From a checkpoint of a small mixture-of-experts model trained on Wikipedia.
Size: 12 layers, width 160, vocabulary 7648, 23.2M parameters.
Experts: 128 squared ReLU neurons an expert, 2 picks a token, a softmax router, 5 empty slots to pick.
Training: a variant of SOAP for the experts, 3815 steps.
Below are experts of layer 4 (counted from 0) of a mixture-of-experts language model. Rows are named router (the router's row for the expert), up (a neuron's input weights, with its number) and show model dimensions 0-159. Each number is 200 + 30 x the weight over its row's rms, rounded and kept within 0 to 999.
Before each expert's rows: "mostly gets" lists some tokens that are sent to it at least half of the time; "comes after" lists some tokens at least twice as common just before its tokens as in all text. This comes from a sample of Wikipedia text that the model never trained on. Tokens count by the router's weight.

# expert 20
mostly gets: " helped", " village", " June", " July", " May", " province"
comes after: " ", " in", "1", "201", " for", "3"
router,222,215,199,189,175,164,213,172,186,139,164,173,178,236,167,228,235,176,178,238,229,215,153,235,233,225,184,186,217,170,183,222,228,231,168,171,153,223,143,243,188,171,223,164,192,144,268,222,156,175,210,196,208,182,195,176,186,208,231,213,214,198,230,209,234,230,241,216,188,235,241,182,233,226,168,153,251,241,173,226,228,233,240,229,161,172,229,172,248,190,179,197,232,226,191,180,236,205,219,204,199,188,189,172,212,208,207,158,226,183,181,212,161,211,244,187,190,162,229,248,164,182,171,138,174,158,234,175,204,202,188,170,255,238,218,198,167,181,156,230,171,162,215,222,241,175,155,211,151,244,239,256,177,156,225,219,176,215,161,227
up11,160,219,198,144,138,219,209,221,175,145,170,208,179,240,232,147,223,188,224,198,248,228,186,209,176,202,245,226,229,180,188,193,188,233,214,174,199,198,173,183,170,180,172,227,184,161,235,222,224,197,147,184,167,151,214,263,211,236,242,193,236,201,162,268,215,126,156,203,192,235,186,201,222,177,205,161,251,193,202,182,194,243,179,185,230,190,197,193,284,219,193,263,162,207,210,174,235,254,250,171,204,205,207,187,204,172,199,182,195,185,192,228,228,231,142,163,209,179,203,219,197,147,155,224,245,245,190,165,196,157,224,145,226,202,210,200,251,211,213,215,183,176,226,174,174,221,186,210,172,188,191,164,161,159,227,222,214,183,240,169
up12,226,171,238,186,129,167,225,193,224,148,200,278,223,212,206,244,217,160,146,162,192,221,194,243,214,198,188,204,227,151,158,210,186,142,227,196,188,237,168,218,131,237,164,241,274,157,154,244,203,192,168,169,219,186,233,203,206,206,224,214,205,198,226,202,155,223,229,243,241,228,198,190,162,220,184,225,197,184,196,212,239,192,216,174,221,177,211,188,199,205,168,220,233,166,230,162,196,220,219,188,208,193,205,208,177,225,165,191,259,180,215,225,165,140,272,249,203,196,160,197,221,216,199,237,195,130,158,187,226,172,196,205,253,222,217,210,170,184,187,169,214,184,241,213,213,169,217,248,192,199,221,177,157,163,209,162,142,201,212,215

# expert 28
mostly gets: " This", " which", " that", " How"
comes after: "201", "200", "202", "199", "198", "197"
router,227,215,201,186,177,164,213,177,190,140,170,174,185,237,167,229,228,178,182,241,227,206,149,240,235,226,184,181,221,167,190,222,228,234,169,169,154,223,156,242,193,176,228,162,194,147,272,222,154,174,208,195,204,185,193,178,187,210,232,210,215,197,227,218,227,239,237,221,188,227,244,181,236,223,172,147,250,242,173,226,229,227,241,229,166,173,230,175,249,189,178,193,226,229,195,173,240,210,216,209,199,184,191,174,215,212,209,160,227,186,177,206,165,215,241,183,192,161,238,245,166,183,173,142,174,162,226,169,207,201,188,160,254,232,221,190,176,186,152,224,173,163,215,219,247,171,160,211,145,246,241,255,185,146,227,228,182,217,157,225
up5,237,181,228,197,223,220,192,131,181,225,204,212,209,253,142,211,210,247,195,197,219,191,226,293,210,230,206,190,172,204,185,201,206,225,161,189,226,235,224,236,162,209,224,114,227,222,177,186,237,218,238,205,210,172,187,234,157,221,259,202,212,175,224,281,206,239,206,232,210,210,229,146,199,214,120,199,236,162,193,223,211,210,178,188,179,169,197,198,175,195,212,239,247,265,165,172,177,181,195,196,252,219,203,205,199,192,246,203,187,176,178,216,218,180,200,233,201,197,227,187,160,253,205,183,170,217,204,143,187,229,183,211,204,228,225,164,180,186,148,238,243,113,185,221,187,202,231,235,217,224,231,149,171,210,224,193,184,208,180,191
up6,228,166,228,146,194,151,193,189,218,218,190,219,157,202,221,202,203,148,226,229,198,269,198,206,154,238,192,191,233,142,241,200,202,220,215,210,252,190,219,252,201,166,186,249,168,192,170,139,208,165,202,197,203,157,225,174,194,204,206,185,188,215,210,266,240,229,211,211,193,156,238,200,229,228,193,239,226,154,154,195,249,215,219,167,193,197,190,203,168,206,190,134,244,165,174,198,194,230,244,173,188,199,259,180,231,245,201,193,188,251,148,190,169,178,217,207,196,197,179,212,142,210,234,201,199,204,237,170,237,199,153,174,210,216,149,204,174,163,168,176,163,199,204,218,147,119,264,199,214,235,211,217,189,149,196,231,206,227,220,239

# expert 24
mostly gets: " As", "In", " as", " When", " During", "As"
comes after: ".", ".\n\n", ",", "==\n", "\n\n", ")."
router,241,210,211,188,174,188,220,171,202,158,167,173,189,217,177,223,248,169,177,238,235,218,166,239,229,215,201,183,209,176,192,197,240,235,190,179,152,224,171,232,184,186,236,154,194,152,269,203,152,174,223,182,179,197,187,166,186,219,239,217,215,204,225,219,241,235,231,218,186,239,243,165,231,213,176,158,246,220,162,225,223,226,252,205,151,177,240,164,239,192,190,197,215,233,198,173,250,219,202,232,207,184,200,157,228,199,201,164,214,171,183,222,153,219,250,184,192,160,240,260,183,202,179,146,174,154,245,187,200,196,190,151,255,235,219,176,160,158,175,215,176,153,208,200,232,207,169,215,156,237,247,260,168,148,220,222,173,207,153,212
up5,192,209,198,170,193,188,225,241,240,195,170,199,204,191,198,188,225,221,192,169,207,212,198,166,192,188,208,134,267,187,171,199,143,247,180,189,163,209,221,158,203,191,211,221,252,197,222,195,233,215,234,190,183,224,186,190,207,260,189,232,162,193,192,209,157,254,203,221,251,207,218,229,261,192,234,200,155,189,232,207,153,223,167,218,214,167,164,179,279,231,139,143,206,209,233,196,190,179,143,175,186,231,163,207,209,192,242,174,207,150,193,199,232,228,237,195,156,128,197,171,227,188,210,131,229,218,162,202,188,220,186,190,196,186,221,163,176,196,180,203,137,225,213,223,191,176,203,218,244,179,211,250,146,156,264,156,187,235,233,213
up6,211,162,196,199,201,213,164,184,218,175,217,157,239,237,206,199,248,202,160,195,174,204,233,286,201,188,194,250,191,217,262,192,189,193,240,178,136,190,243,185,213,197,156,209,215,197,203,191,187,160,207,198,158,179,238,182,161,209,238,193,201,215,209,223,238,232,165,206,204,183,180,220,236,170,212,199,268,206,187,214,202,166,173,203,232,217,234,191,242,171,223,233,225,205,211,201,231,229,160,119,215,168,194,254,280,197,211,190,171,207,158,292,193,193,162,187,185,140,123,217,218,245,200,169,196,215,218,169,222,211,222,205,147,169,209,158,228,193,236,198,170,148,179,164,170,251,199,168,237,227,201,199,191,206,162,234,206,197,206,206

# expert 13
mostly gets: " ", "–", "'\n", " #", " −", " +"
comes after: " |", "|", ";", ",", " in", " January"
router,218,218,203,192,178,174,209,156,178,131,170,179,184,204,175,225,211,177,188,193,215,227,160,211,231,249,179,186,213,168,194,234,235,216,146,192,174,222,156,205,189,167,220,179,178,148,225,229,188,170,218,203,158,177,208,182,182,228,257,212,235,211,241,229,223,242,215,230,202,228,235,190,229,201,147,201,232,228,150,230,217,206,231,245,177,172,229,163,227,197,180,184,247,244,211,144,254,188,243,193,226,193,185,176,233,180,227,148,217,184,176,212,159,231,232,165,191,183,225,224,154,187,185,168,187,156,230,152,197,186,205,159,281,224,241,166,161,168,180,224,191,162,223,231,228,153,161,214,168,237,236,255,138,180,229,216,158,224,192,205
up29,208,191,183,208,159,236,241,236,211,162,185,223,190,216,232,186,244,213,179,162,181,183,230,226,187,257,217,185,179,177,221,200,211,180,171,248,172,197,141,168,160,203,193,224,196,222,179,212,204,186,216,189,215,188,236,161,161,233,235,180,211,135,209,223,219,232,198,198,176,218,173,169,206,189,177,217,185,167,201,195,203,229,219,219,167,199,185,193,174,186,253,200,206,203,169,221,208,156,202,208,223,169,224,217,259,202,230,253,194,124,123,227,287,201,235,257,214,248,197,244,209,219,264,233,240,253,175,193,172,166,205,132,160,216,178,203,234,182,148,199,175,154,173,207,183,223,189,195,205,162,264,186,183,171,236,233,226,194,157,153
up30,136,194,225,210,156,194,165,147,214,267,181,148,209,213,205,257,284,199,181,209,119,224,202,220,204,229,199,196,208,234,169,217,233,228,191,213,278,194,169,229,159,219,222,173,206,200,193,209,190,215,222,178,211,191,201,220,228,217,193,198,223,208,201,270,218,213,190,257,197,204,183,218,207,201,203,211,238,200,184,164,228,206,205,171,198,137,222,227,186,163,226,199,148,168,182,217,217,182,212,167,241,170,178,168,190,196,238,155,171,203,225,249,135,189,235,191,193,204,181,168,189,226,202,209,233,179,239,169,264,189,188,244,186,195,166,156,224,144,190,221,200,200,249,176,163,239,225,169,164,125,203,189,192,139,180,205,181,170,219,227

# expert 30
mostly gets: " tra", " en", " law", " em", " air", " adv"
comes after: " the", " and", " to", " a", " was", " an"
router,212,240,222,200,179,146,181,179,203,179,157,193,196,237,161,229,250,167,207,251,210,235,161,223,216,221,181,179,214,159,185,203,215,247,181,174,192,210,201,217,171,144,224,181,195,166,260,217,213,129,253,189,169,209,183,176,146,240,240,226,216,181,235,239,246,218,209,237,194,224,220,173,232,244,188,166,222,202,157,235,247,199,253,196,189,172,227,163,235,160,212,207,235,231,183,138,247,226,196,236,201,171,203,202,229,189,206,182,243,165,165,230,195,217,229,192,130,197,223,199,174,211,184,163,179,156,183,156,199,191,195,182,224,225,232,207,161,152,183,225,164,163,223,231,225,170,175,219,191,232,251,206,148,198,175,202,176,208,187,278
up1,252,211,220,169,203,221,194,216,251,169,196,237,223,283,205,236,205,178,219,198,210,211,224,202,224,172,219,184,252,203,192,228,199,208,178,178,155,183,204,187,174,260,167,212,231,159,268,228,178,131,236,194,172,188,171,215,200,196,163,181,229,200,203,223,190,209,194,177,177,181,195,228,234,177,127,210,228,161,129,214,221,186,211,176,232,130,189,205,210,221,198,187,235,245,232,195,182,218,187,210,171,182,198,220,191,232,200,169,146,258,170,112,155,206,223,180,186,224,219,212,203,252,209,223,260,257,188,199,162,200,154,191,239,214,209,164,151,159,219,212,218,181,168,215,179,212,191,195,264,221,194,171,180,178,206,192,199,178,145,244
up2,286,192,160,157,215,239,158,192,234,170,211,205,218,194,250,200,166,202,204,233,206,202,187,220,197,230,168,178,235,207,151,213,197,216,183,196,220,277,177,175,185,186,270,202,258,175,189,223,208,206,210,171,220,251,145,200,156,187,221,286,191,222,218,232,186,250,200,237,215,186,229,170,232,211,189,179,182,220,232,178,142,163,174,147,202,238,150,208,182,177,226,241,225,169,202,207,257,223,168,166,191,176,208,225,203,201,226,182,207,178,216,205,160,181,224,225,192,163,210,222,175,199,167,232,227,163,159,194,217,236,153,243,154,197,149,205,200,212,171,193,197,216,233,188,219,222,225,206,228,208,250,167,165,191,192,258,133,192,173,237

# expert 16
mostly gets: "af", "if", "ipp", "cest", "umb", "uer"
comes after: " K", " D", " G", " L", " H", " M"
router,199,215,198,139,138,190,211,191,225,193,177,187,158,214,163,225,243,198,180,191,222,230,187,221,203,233,157,229,223,169,164,208,226,218,124,186,135,243,180,235,178,166,194,175,222,159,208,217,176,161,208,197,195,187,171,211,218,264,229,205,261,207,206,228,227,220,248,229,181,251,210,166,237,193,168,172,242,216,170,227,221,233,209,211,203,167,226,147,233,199,167,206,222,216,212,192,223,192,217,181,305,179,188,177,233,196,249,182,202,180,186,247,190,226,240,154,159,163,216,235,148,219,157,164,160,185,203,203,223,211,180,180,212,242,208,203,177,195,125,212,198,169,249,190,231,210,164,182,180,222,212,234,178,186,225,155,201,213,146,214
up1,218,177,197,194,213,239,259,163,227,206,212,197,200,270,169,216,228,178,168,212,166,239,175,181,211,231,210,201,189,213,214,232,158,262,226,241,194,256,194,206,199,212,240,163,109,208,209,201,189,232,209,143,139,234,155,187,191,226,216,209,174,187,202,183,174,150,260,207,162,169,236,233,198,210,205,190,205,186,186,246,254,238,214,200,260,182,155,182,210,199,234,208,111,178,165,204,182,244,191,192,158,199,185,203,166,214,201,211,187,190,237,176,175,232,154,197,119,187,201,176,193,211,170,213,183,236,210,155,185,206,171,207,173,177,195,184,193,157,212,218,192,217,230,176,228,211,210,229,124,233,151,157,173,231,203,226,217,182,168,208
up2,186,202,165,93,247,263,224,198,155,191,225,222,220,164,193,200,197,185,228,209,185,236,202,231,233,178,231,196,193,198,160,191,213,190,176,134,222,206,175,180,225,251,203,200,166,139,205,214,204,215,229,212,206,144,193,224,221,265,248,224,201,230,196,162,231,213,194,195,263,225,220,173,171,198,221,194,187,166,181,191,225,245,163,174,235,231,240,155,177,177,217,223,212,180,162,249,181,199,146,203,271,235,176,191,212,184,199,223,214,210,219,141,172,223,183,184,141,194,211,206,167,170,203,189,194,192,158,169,243,211,191,207,201,195,261,192,206,191,232,263,217,230,192,266,182,217,179,160,202,147,184,233,212,161,208,207,168,242,223,184

# expert 17
mostly gets: " story", " rev", " com", " version", " writ", " Mag"
comes after: " the", " a", " The", "==", "'s", " and"
router,204,209,207,193,174,173,235,182,236,170,152,178,174,242,189,249,236,196,182,205,233,250,165,200,247,222,178,197,221,149,189,206,217,233,177,181,155,244,178,221,164,176,213,189,172,155,253,218,164,172,225,177,178,182,171,154,150,240,194,220,233,204,254,257,250,238,212,209,177,196,188,209,210,214,167,183,209,199,151,191,220,210,259,204,183,153,229,214,234,159,181,173,220,233,197,159,273,226,227,206,219,200,173,185,212,212,240,185,221,161,185,208,174,274,269,165,177,187,238,201,163,216,167,167,181,191,225,164,201,188,171,195,227,260,226,192,149,177,164,221,193,170,228,236,228,185,170,204,192,207,233,196,158,142,190,197,186,210,154,249
up1,200,235,172,195,247,184,224,222,168,222,231,253,128,202,190,174,235,167,190,163,151,201,158,209,248,215,176,262,222,180,223,148,174,236,194,231,177,180,202,172,178,202,236,226,191,154,191,230,205,176,164,198,130,179,195,162,180,201,262,182,193,196,197,190,156,205,169,183,196,209,135,201,168,177,204,154,253,204,207,203,200,166,192,216,212,247,229,162,221,213,177,215,195,205,208,237,183,215,163,211,227,206,186,175,162,186,230,229,182,204,203,182,208,218,237,135,162,167,210,215,240,229,163,167,196,185,207,214,220,139,187,236,229,290,176,208,214,227,190,188,215,281,221,170,222,135,258,223,188,227,267,214,213,213,218,210,212,195,199,216
up2,190,242,203,226,203,210,169,158,189,245,220,225,150,192,248,199,142,231,189,219,198,251,149,165,250,196,175,207,170,220,132,179,203,177,211,148,189,193,175,194,207,184,221,176,158,207,160,214,183,155,205,144,158,207,224,163,222,145,187,114,167,231,181,212,203,187,207,192,249,189,199,214,232,211,201,213,199,181,164,198,169,220,236,241,212,201,220,160,222,178,201,164,186,159,178,210,202,237,234,202,192,170,248,211,164,166,173,179,196,161,214,155,160,197,237,239,176,193,200,199,170,232,203,182,150,211,228,220,228,210,180,228,234,219,203,185,225,262,226,191,233,176,196,227,238,221,150,181,276,229,219,208,216,207,180,216,181,114,163,145

# expert 38
mostly gets: " communities", "uments", " tracks", "andidates", "\"\n\n", "odies"
comes after: " ", "–", " list", "le", " vill", " b"
router,223,216,196,184,169,164,215,176,191,133,162,173,185,242,167,224,229,181,181,238,225,212,159,238,236,223,185,184,218,170,187,220,227,240,171,171,156,225,145,241,192,173,225,156,194,149,273,222,152,173,214,190,206,184,193,177,185,203,230,211,212,200,225,218,229,236,237,219,186,234,244,184,241,224,171,151,253,243,171,220,236,224,239,232,163,175,231,176,248,189,178,199,228,232,198,178,240,210,216,207,201,187,191,173,210,206,212,160,224,185,185,216,161,219,245,185,190,163,234,243,168,186,171,144,176,163,220,172,210,205,182,160,254,231,221,195,175,187,153,221,177,166,210,222,246,180,154,204,153,252,240,256,177,148,227,221,175,214,162,226
up5,220,217,223,220,227,204,193,265,205,173,207,149,222,225,199,232,211,194,117,227,189,245,204,182,259,207,221,238,221,187,135,188,250,212,213,176,257,180,214,257,172,173,189,188,196,181,259,180,195,196,188,218,179,188,209,187,169,168,167,208,190,220,152,266,195,173,178,246,153,202,253,217,235,210,191,151,201,160,181,192,257,211,185,218,185,203,209,214,173,210,223,183,201,226,201,154,164,248,237,208,233,171,198,218,224,169,203,199,194,176,196,153,200,236,237,245,178,196,208,191,219,169,176,187,203,208,215,210,219,257,169,197,162,165,133,186,230,201,201,173,136,145,207,212,219,190,163,126,159,195,203,211,140,166,236,202,140,193,190,201
up6,196,214,202,190,177,224,135,150,247,219,175,200,204,207,203,195,212,129,170,167,175,154,196,221,228,240,223,167,164,205,229,248,124,176,229,169,196,243,208,180,184,212,205,195,205,199,241,211,199,138,181,204,160,208,223,184,155,212,216,175,247,222,182,196,192,135,223,241,218,188,231,160,170,260,207,177,198,250,178,129,195,195,236,211,215,221,214,232,200,194,218,197,232,181,227,188,185,206,241,204,248,179,223,215,250,163,204,134,248,215,174,204,239,220,199,131,165,210,169,182,260,247,196,214,219,211,173,204,150,207,249,218,203,181,150,229,203,209,165,199,173,212,222,156,182,239,154,237,202,213,175,167,190,185,220,233,162,219,240,221

# expert 3
mostly gets: " two", " former", " four", " several", " sub", " many"
comes after: " the", " a", " and", " of", " in", " with"
router,219,223,208,178,173,152,205,168,200,160,185,178,171,224,171,232,239,171,154,243,219,208,157,217,215,248,178,201,223,168,191,198,223,215,190,178,163,172,146,240,157,196,230,190,165,157,240,235,194,179,232,207,171,187,157,150,171,232,254,216,233,194,240,254,215,259,217,219,178,223,229,172,194,227,198,173,214,218,182,228,208,252,216,237,139,151,236,180,231,176,181,203,237,236,192,207,244,211,243,242,237,189,127,174,243,184,232,189,227,184,178,224,201,219,210,181,200,177,215,211,174,210,193,149,171,135,225,180,213,206,194,154,235,235,194,199,167,155,173,210,159,141,221,233,234,198,216,208,183,244,237,207,168,148,257,215,193,210,185,215
up5,202,202,245,162,236,238,214,184,238,159,167,152,209,173,197,179,272,143,214,222,256,216,168,205,184,188,223,189,212,173,191,170,193,198,242,216,254,190,207,203,241,273,165,198,174,192,171,173,207,223,157,168,232,163,191,180,179,244,141,210,164,181,200,212,170,198,223,255,155,158,175,195,215,201,223,174,217,175,181,213,199,184,216,208,257,124,214,229,230,196,201,162,204,282,177,195,235,246,226,245,199,209,207,164,206,166,238,151,173,164,178,165,228,205,190,168,188,212,224,158,204,200,179,192,172,187,226,145,217,183,197,226,176,212,218,170,188,195,170,221,146,158,132,189,204,178,216,203,162,265,201,201,174,165,203,172,181,216,170,183
up6,189,201,215,228,194,255,178,229,197,187,175,195,184,197,213,202,169,168,267,144,197,189,164,180,202,220,192,215,218,214,209,237,210,250,170,178,225,219,219,249,251,163,170,243,198,218,224,200,163,232,222,225,188,185,255,249,180,209,268,203,247,254,231,221,207,190,232,243,244,258,249,189,201,206,190,208,231,229,210,238,179,193,195,231,224,208,208,215,169,191,203,178,228,197,155,210,182,254,221,169,199,181,255,206,183,154,140,202,231,156,212,226,200,152,145,212,172,177,212,207,186,201,216,148,166,127,180,159,205,196,205,191,169,125,174,182,187,214,167,200,142,166,219,190,194,220,231,200,191,227,229,199,206,127,213,239,236,212,216,144

# expert 19
mostly gets: "th", " round", "st", " Nominated", "rd", " med"
comes after: " ", "|", "–", " pre", " F", " H"
router,237,199,166,205,129,181,241,197,211,181,195,188,202,229,167,229,245,186,161,168,174,231,149,230,252,231,149,210,223,193,147,221,238,238,164,174,186,206,159,183,182,187,221,198,185,177,221,226,150,169,218,210,221,207,165,177,187,205,241,190,219,153,205,245,226,227,210,231,155,217,223,187,219,188,158,192,263,221,162,203,211,198,255,239,166,181,235,186,271,210,185,215,245,238,203,177,219,184,244,212,254,218,187,174,186,188,236,166,186,188,204,246,207,214,246,189,151,166,219,219,157,211,185,142,184,177,230,176,175,175,196,201,239,255,205,191,187,186,206,212,174,166,209,218,239,176,186,210,169,297,228,252,180,148,218,179,199,205,158,216
up11,226,164,183,169,164,176,177,165,212,232,177,232,231,185,207,234,217,183,224,202,188,199,205,211,235,170,214,216,222,224,214,203,193,186,115,218,193,156,181,163,200,163,222,166,253,194,230,152,231,154,260,230,253,168,245,186,145,234,227,205,233,218,215,193,220,221,186,212,209,175,164,217,150,203,207,227,241,206,210,221,230,218,257,186,197,155,154,233,157,194,182,170,213,165,209,227,243,260,193,220,178,181,206,172,204,163,174,207,192,225,188,221,189,175,207,236,240,207,172,232,186,146,151,167,253,160,180,172,149,218,203,235,240,232,229,219,264,231,222,241,163,163,229,172,191,204,232,211,179,188,169,232,159,184,142,192,160,192,232,163
up12,206,138,204,202,164,188,159,229,207,203,212,133,159,238,224,196,206,236,231,220,178,220,225,177,232,202,187,212,240,219,166,187,259,186,217,241,211,212,187,206,178,175,171,241,262,222,233,221,239,185,215,196,220,291,162,208,213,190,216,226,250,164,228,199,193,202,207,207,149,245,225,234,194,196,157,200,204,209,185,173,166,211,211,167,244,191,197,181,199,263,200,159,200,270,188,237,229,173,196,203,205,177,181,207,167,176,200,193,181,216,221,274,193,198,159,157,172,203,247,245,222,213,194,189,172,186,207,194,216,162,192,214,245,228,184,239,178,194,160,194,159,169,214,227,154,243,214,296,249,185,214,173,217,163,129,206,194,227,187,192

# expert 27
mostly gets: " National", " European", " general", " military", " national", " Europe"
comes after: " the", " in", " (", " United", " N", " U"
router,189,245,210,164,161,158,213,173,210,177,147,156,197,214,186,220,256,168,186,203,167,204,153,238,201,219,169,204,217,174,198,200,228,194,202,191,166,222,184,235,190,181,206,168,229,179,249,230,189,163,230,176,176,213,192,181,183,211,243,204,237,198,244,212,217,248,203,234,170,229,247,196,221,230,190,204,222,226,194,226,202,246,240,227,177,164,209,182,271,188,163,184,227,236,187,163,236,208,205,219,235,193,218,183,205,215,222,139,253,164,182,203,195,214,221,193,179,172,220,242,153,178,161,128,197,154,236,178,222,176,208,157,234,214,231,185,159,148,164,272,159,150,213,239,235,199,201,210,164,225,200,234,175,134,259,218,137,230,184,211
up5,185,194,166,201,225,197,187,193,190,177,196,188,203,163,162,181,218,201,205,211,218,227,173,134,178,216,149,238,160,197,224,220,190,139,196,187,185,272,159,192,234,175,202,200,214,184,220,165,201,191,173,176,203,256,244,184,184,189,244,225,256,260,200,265,246,214,190,197,222,203,171,242,144,197,162,267,255,207,241,236,229,261,182,202,200,184,235,256,169,204,244,221,181,248,184,147,217,216,230,187,169,179,203,170,261,224,176,220,177,171,228,174,190,175,199,190,164,206,221,201,202,248,207,178,141,149,206,207,204,202,220,181,196,153,223,191,188,263,224,212,221,187,215,183,204,153,262,151,201,244,187,205,198,156,220,194,169,158,199,195
up6,245,201,209,155,168,199,219,233,178,179,191,202,166,233,236,190,202,226,213,196,199,187,208,202,122,193,211,174,225,252,213,187,188,217,178,245,186,199,143,222,256,159,286,194,138,191,199,254,181,197,230,163,201,223,210,172,190,174,160,222,241,212,207,238,201,191,228,167,180,230,237,167,161,171,165,177,184,182,155,143,184,251,175,181,214,231,199,223,247,215,165,135,231,206,226,184,238,150,205,228,171,207,219,195,227,152,159,242,180,169,175,279,195,202,215,158,210,154,209,188,187,155,205,243,224,235,214,198,216,172,248,115,240,227,197,216,194,188,173,209,232,181,213,206,216,213,206,203,132,199,203,226,220,181,194,206,200,187,178,209

# expert 15
mostly gets: " cl", " res", " ass", " cons", " pl", " j"
comes after: " the", " a", " and", " to", " of", "'s"
router,201,255,193,169,190,151,213,158,196,160,164,161,201,231,149,204,237,168,182,228,214,244,180,236,205,237,164,195,218,150,197,217,207,197,171,189,192,189,169,217,171,164,222,165,210,164,250,198,204,147,243,157,188,187,191,166,164,252,212,214,246,206,219,252,260,242,232,224,177,225,228,159,256,221,211,166,196,210,181,232,249,212,218,190,166,159,222,177,229,175,194,212,241,236,178,158,263,260,234,203,226,190,166,187,240,187,212,182,225,166,172,221,190,248,220,193,183,210,250,192,183,225,167,148,164,179,204,175,238,193,184,183,220,232,237,192,164,155,176,238,135,148,219,221,231,179,176,210,184,224,226,208,142,168,189,223,183,200,215,202
up1,234,202,176,174,209,173,227,142,236,175,202,167,225,270,190,207,189,291,212,259,226,224,184,228,177,187,199,178,189,206,235,204,194,230,184,205,236,249,180,210,233,169,201,210,248,214,216,191,177,203,190,148,236,166,204,213,94,213,181,181,242,218,183,131,236,229,200,249,186,242,158,186,186,264,244,204,189,215,222,220,216,202,234,212,218,202,216,200,196,206,150,204,200,251,126,206,159,201,197,231,176,181,161,203,182,177,183,207,197,193,193,204,179,154,259,213,176,191,220,214,215,185,212,184,148,171,210,213,242,184,231,166,178,198,180,264,192,162,207,226,190,159,257,226,185,181,251,158,164,180,219,160,209,190,189,227,195,181,188,166
up2,207,241,218,217,217,210,209,201,205,195,188,245,265,162,155,183,188,165,238,227,179,161,170,192,206,211,135,184,237,223,210,168,225,228,203,242,183,160,166,236,194,176,188,173,219,196,213,192,227,177,200,220,165,250,166,144,160,267,217,178,221,207,190,253,212,226,161,201,145,222,260,191,182,174,180,213,211,246,226,251,225,172,210,293,148,146,240,229,227,217,180,190,215,203,179,200,128,220,198,205,200,210,258,251,237,205,157,196,195,228,211,210,151,195,195,224,214,203,193,215,225,223,162,189,194,175,197,165,203,235,180,166,237,241,177,192,156,235,164,225,212,202,230,171,226,195,200,286,218,213,206,211,199,214,188,190,181,156,219,167

# expert 22
mostly gets: "|", "|---|---|---|---|\n", " David", "|---|---|---|---|---|---|\n", "=", " Dan"
comes after: " |\n", " |", "-", "|", "\n\n", "\n"
router,219,254,224,179,138,187,199,162,224,173,162,172,204,234,186,228,215,182,193,212,211,225,159,207,230,223,175,182,205,192,182,234,233,221,170,190,145,226,163,220,181,165,207,176,197,182,215,209,137,197,210,208,158,223,153,184,183,228,212,218,241,199,226,221,224,254,212,256,187,234,229,177,245,210,159,165,243,215,185,211,230,263,232,245,165,148,216,150,244,185,211,200,219,244,171,178,243,226,231,230,236,200,177,194,209,216,201,175,240,184,183,218,162,211,234,169,157,143,230,255,176,185,182,192,180,128,204,197,192,182,180,179,244,225,226,196,136,174,172,218,164,166,214,211,237,195,181,180,174,230,244,244,164,137,189,194,193,238,155,237
up29,188,240,195,196,198,172,223,170,262,206,200,199,239,212,227,198,178,193,211,199,212,145,171,141,166,234,225,168,176,190,234,213,147,256,227,204,189,159,248,191,238,227,199,252,167,169,201,209,211,181,149,216,182,234,126,203,210,174,234,209,213,259,238,203,225,249,173,144,207,164,168,227,214,224,277,168,215,230,236,195,249,244,206,244,222,229,190,233,195,238,224,263,182,223,215,198,183,179,236,244,188,224,166,219,251,235,142,198,217,202,221,135,198,169,187,226,172,238,175,187,148,192,199,224,150,179,225,223,178,220,169,197,212,201,186,207,139,175,179,225,250,193,161,213,197,221,197,215,194,182,238,188,200,187,182,179,188,243,196,186
up30,159,197,175,185,175,259,173,214,214,185,235,235,230,157,103,171,205,150,218,214,261,180,211,225,191,243,213,198,180,188,225,229,209,171,193,198,230,170,191,207,211,174,235,180,165,160,184,131,218,196,219,212,192,197,203,215,197,221,232,136,165,251,263,201,198,240,222,183,241,239,259,165,242,190,189,198,217,167,224,220,186,220,205,218,187,172,224,198,171,168,158,213,209,169,201,219,196,200,194,215,196,180,175,213,256,202,203,219,192,230,230,151,204,201,224,198,169,152,191,225,190,219,193,186,164,168,221,191,219,226,229,229,205,145,211,196,159,284,158,237,177,210,189,226,164,264,169,184,211,235,179,259,216,171,138,192,223,244,229,160